config.toml
hidden_size = 256
n_experts = 64
optimizer = "soap_variant"
train_tokens = 539000000
dataset = "wikipedia_en"
Below are experts of layer 3 (counted from 0) of a mixture-of-experts language model. Rows are named router (the router's row for the expert) and show model dimensions 64-127. Each number is 128 + 24 x the weight over its row's rms, rounded and kept within 0 to 255. Numbers have three digits each.
After each expert's rows: "comes after" lists some tokens at least twice as common just before its tokens as in all text. This comes from a sample of Wikipedia text that the model never trained on. Tokens count by the router's weight.

# expert 22
router:123135180137186150104140139123121147143109112117155093153154090178122121131107133159115078154100136134135152128133165114141089132150106144158126111135099143130133115111144153133124101114161150
comes after: "1", "6", "0", "5", "2", "4"

# expert 19
router:142151134086108068119146126159133116134143115140132098164117153111146089119146158129137104089120144115091137116149097109142142116155167115100168114101162131095113112120127122128107131159151123
comes after: " ", " (", "–", "/", " $", " −"

# expert 6
router:121136105112138139154132114133157132141121092117149188121147121126117138125112083098081088147097139105149137102147121118122170143118136125148110116091115096155090147132108148127103143118100128
comes after: " ", "ci", "u", "qu", "min", "=="

# expert 55
router:113127112164095086119108109143140186131162126114102126147147139160130092103139114114153074132134090123121117120123102106141129115137093124155122182130119071160131156187144143129123102163127116
comes after: "\n", ".", "==", " ==", "===", " ==="

# expert 20
router:149162094111148075103129155138105141123111119120129106192124129121130135110111120105187129101091136125166138122127171112111123155120134118142137133188166130124101087159131114130133110132155130
comes after: " |", ".", ";", ":", ",", "|"

# expert 54
router:106100138088153102155122166120152151112084141143113114140133151167132145132137156155113139137130127121120125102143139105127129131142146185091124142123141138113182117127114069158147114157129132
comes after: "-", "|", " •", ":", "ed", " Phyl"

# expert 46
router:148143095143094081111130108134144090150150093132116092158125104137153121175113153107156141133188136090160128075071142109117095102118136124153118090096140107143136110121122110148168139139100130
comes after: " was", " in", " is", " were", " be", " to"

# expert 44
router:078156113147131126144101120151159158112151146137097130107124167110162137129145157132134147145141132149161119121077103123157135136125151116125133132101184110118119109134129141135144117148140081
comes after: " ", " a", " an", " un", " re", "3"

# expert 38
router:071116117157075132125142120083122117119162132118127117128127118122149145146136081110106165131094111118154115157086154132113136103155143111139142125129124152147090094107120160133114127134103123
comes after: " the", " a", " and", " The", "al", " an"

# expert 39
router:120157086165158160136110107143126140108169134147132123110109117142133074087119140160109162087175140110161084126133117138081142133129125110125131099145142103101109133120106094134128079146124136
comes after: " |", ";", " this", " ×", " episode", " million"

# expert 45
router:104151113147180123162095117151089115146088106126150104132111138113136091126138092111138165114130085135095134148096153112149141134159136157164113128118104166148118151153132145119134140139168139
comes after: ",", ".", "s", " where", " that", " and"

# expert 32
router:113106123123124103092108168136127132139149103123139112129140100143149122139156093141147113137155146100144119110123063147145167134119134120120147099098098094128083142163111114121100136092081086
comes after: "1", "2", ".", "3", "4", "5"

# expert 25
router:108133150117139125102125121058124093130073119112110116126147114165136105143140120116157146106122135121125120132084121133175126110092129121161099139096078127138126136149176141163137128052152138
comes after: "9", "0", "1", "2", "8", "7"

# expert 1
router:138122102112122090076130157164136141142154148118123119084132158102157110060126150137116130135136155155185109129076156139134098152120140100114135168124155120135127119104158124172125131088109126
comes after: " ", " a", " A", " p", " D", " m"

# expert 33
router:112128139155112079112104171102126109150118135156118101160144141132101159140142161143155101116098150079121123141133115159116110122151112154153114136170169115130083158116174130087131117167120125
comes after: "-", " (", " |", " \"", "/", " in"

# expert 10
router:115151108098134158103099123124127091163114126126106106132101100129072126141147103107161132099097114110113178127124077144143102164131120108081116074085132129079161101104110120119100133135116130
comes after: " |", ".", ")", " =", "---|---|---|---|", ")."

# expert 51
router:154127111111107133081123116105135092137100125124132132116109105114165145151134128161086132098147153117111121136145135166095121118114211155183101131160119158125124173129134136135152113118121052
comes after: "s", "3", " such", "4", "5", "6"

# expert 49
router:119099102141092147115159151145132137138115129163126128111149111137120099111128100133156114145142126102116133124117087162133170133143082147100115127136170114151139136131112115067094098091129118
comes after: " ", " (", "–", " ex", " Preced", "en"

# expert 3
router:150151136094141135138128181098141160130129122151122141109137144143113139115137133161175140153134151100125105125115094111127090137135120111091145143123157111129118155122084101123158097132137169
comes after: " |", ",", " United", "|", " in", " of"

# expert 56
router:118140105099109127097128147121142091119118161122157139113143142118082124072133108154099090143198146125109128091123198133128081119128128101126151149133152142159151145091124120175094120153110098
comes after: " a", " the", " of", " and", " The", " for"

# expert 40
router:074153098147145169145127124137139152113138142121136171130153168112143105154137125139140151084172157149123183115132117148148121119125114128111140191152155226083150159107186119150131133099113144
comes after: "|", " the", " a", " an", " The", "The"

# expert 61
router:105099112137120121118146160147107115142152126130128153119131071121150104146101142106100108095169145091140147112144155132120106095128130126098126136153133124144120127137116146100151133123113121
comes after: " (", " \"", "-", "\n", "===", "=="

# expert 5
router:093148115113066137124100112122137147113151112118114137150098154090141197088130153162131087124077090143119157113147159118124105152135123134119118115117123128159137127127128099148158120116154130
comes after: ".", "'", ",", " S", " of", " that"

# expert 17
router:130101124126091157081116150088141116159134130119096140119148133154100074140142165125158108124127166149145116133147146116122133103126137148167106151128075121154141151111154143118129132132108128
comes after: "5", "4", "3", "6", "8", " ("

# expert 27
router:164106120114125121156120098142122138130155118149125098126113135103142107115125151171121091146118151117124149132171113148129137144123116105077143123137147142126158101121139145112129123094117126
comes after: " ", "–", " (", "_{", "/", "°"

# expert 11
router:139157167098099148097140094136153156122131121149131123152127115137103105108116095117127162138109124146080132097121075129132102140117129109104116180149110121196102139123074155117124120138149134
comes after: " is", " a", " as", " was", " with", " of"

# expert 9
router:110136123102093147124140119097088109117152140109132152122159121135147153168131133140141138130091151098108090175114123118159123140120124123123124138177123140117141145110123137089097133116106130
comes after: " the", " The", "The", " a", " his", " this"

# expert 24
router:116155088164180140132121108113114122113135131121123123135103103111170137143133138157129139114117109165152181125151137119124163118104150133156153119119146150117157080122112139086112146121097155
comes after: "\n", " Born", " Genus", " Species", " Location", " by"

# expert 14
router:108112148081103149174121118114124148127146112133123122083118121104134177123121085135138106148096128144148145136131104121114151151133127145176109084121127101116113112124123096114143154136149105
comes after: "\n", ")", " in", "==", "\"", " for"

# expert 53
router:134147162096177137142137116132091104136117113154148187133123119127090122189149130122109129124108116115119153131130104156105092111109130143173155132171156115080135125128115120074192131147149145
comes after: " of", "'", " in", " to", " for", " on"

# expert 58
router:126088149133100140128142161112128107141151108120131111109151095146122119135125103090141134163123142102139123114124160156135140109113110096085099095078152152112147169123158107140114161133128130
comes after: "\n", ")", "3", "4", "5", "0"

# expert 37
router:132150145109129175103128138104151153134107167118146146094132139123149157108138134079099128149143074151114082150136088130103112147096100112135154149112142116111109152095128089155142093111101118
comes after: " the", " of", " South", " North", " a", " New"

# expert 26
router:112134141098140107133119094109136147124160119140158182144159134145140156151156106109072152139138128108124160157140159139101141138118079138117103105111138131108107134113162140129144153113111131
comes after: "2", "1", "0", " the", "9", "8"

# expert 50
router:173139120174114136122105123140148149133123112149133122095133121109084179132145173123150103149091120118107126104130128145139102088129100115091135143151134110083124109136130126164122146185150110
comes after: "1", "2", "0", "3", "9", "5"

# expert 0
router:143136084070126114119136146120121118145104154126111138149154144113140150087092083099109158142146129119115149205121124108125133168109141117065107104091089115146164113140201101097110112112134105
comes after: " the", " Al", " The", ":", " El", " La"

# expert 2
router:148133086119125164151155124139116117136150121131141161135101118103053140107132170137127110132114112154111127124126142126130167111111098152126167171096098104131158133120118069123121146157103176
comes after: "s", "8", "3", "0", "5", "7"

# expert 30
router:137136135081121135116145131105149091133140123134117110124111113100116109090107100118116168129153115092137126125136141144126157132134120150135129147149136122137110152121086167065145092129093095
comes after: " was", " to", " he", " and", " also", " He"

# expert 13
router:115121119118173119113105167154131117120144146144127136157102119135140189147090173100074117130091100132137177121134126119163154139096119141128108151125103156194118091175196134130144100135175110
comes after: " S", "S", " K", " of", " W", ","

# expert 7
router:100213112157164049155132115152131106108090113132128152176112102115128127110127142110179121141135131135143140122125117130128138169129104128144143128177147113121117133148144122141154188126120138
comes after: " |", ",", ":", " in", " and", " on"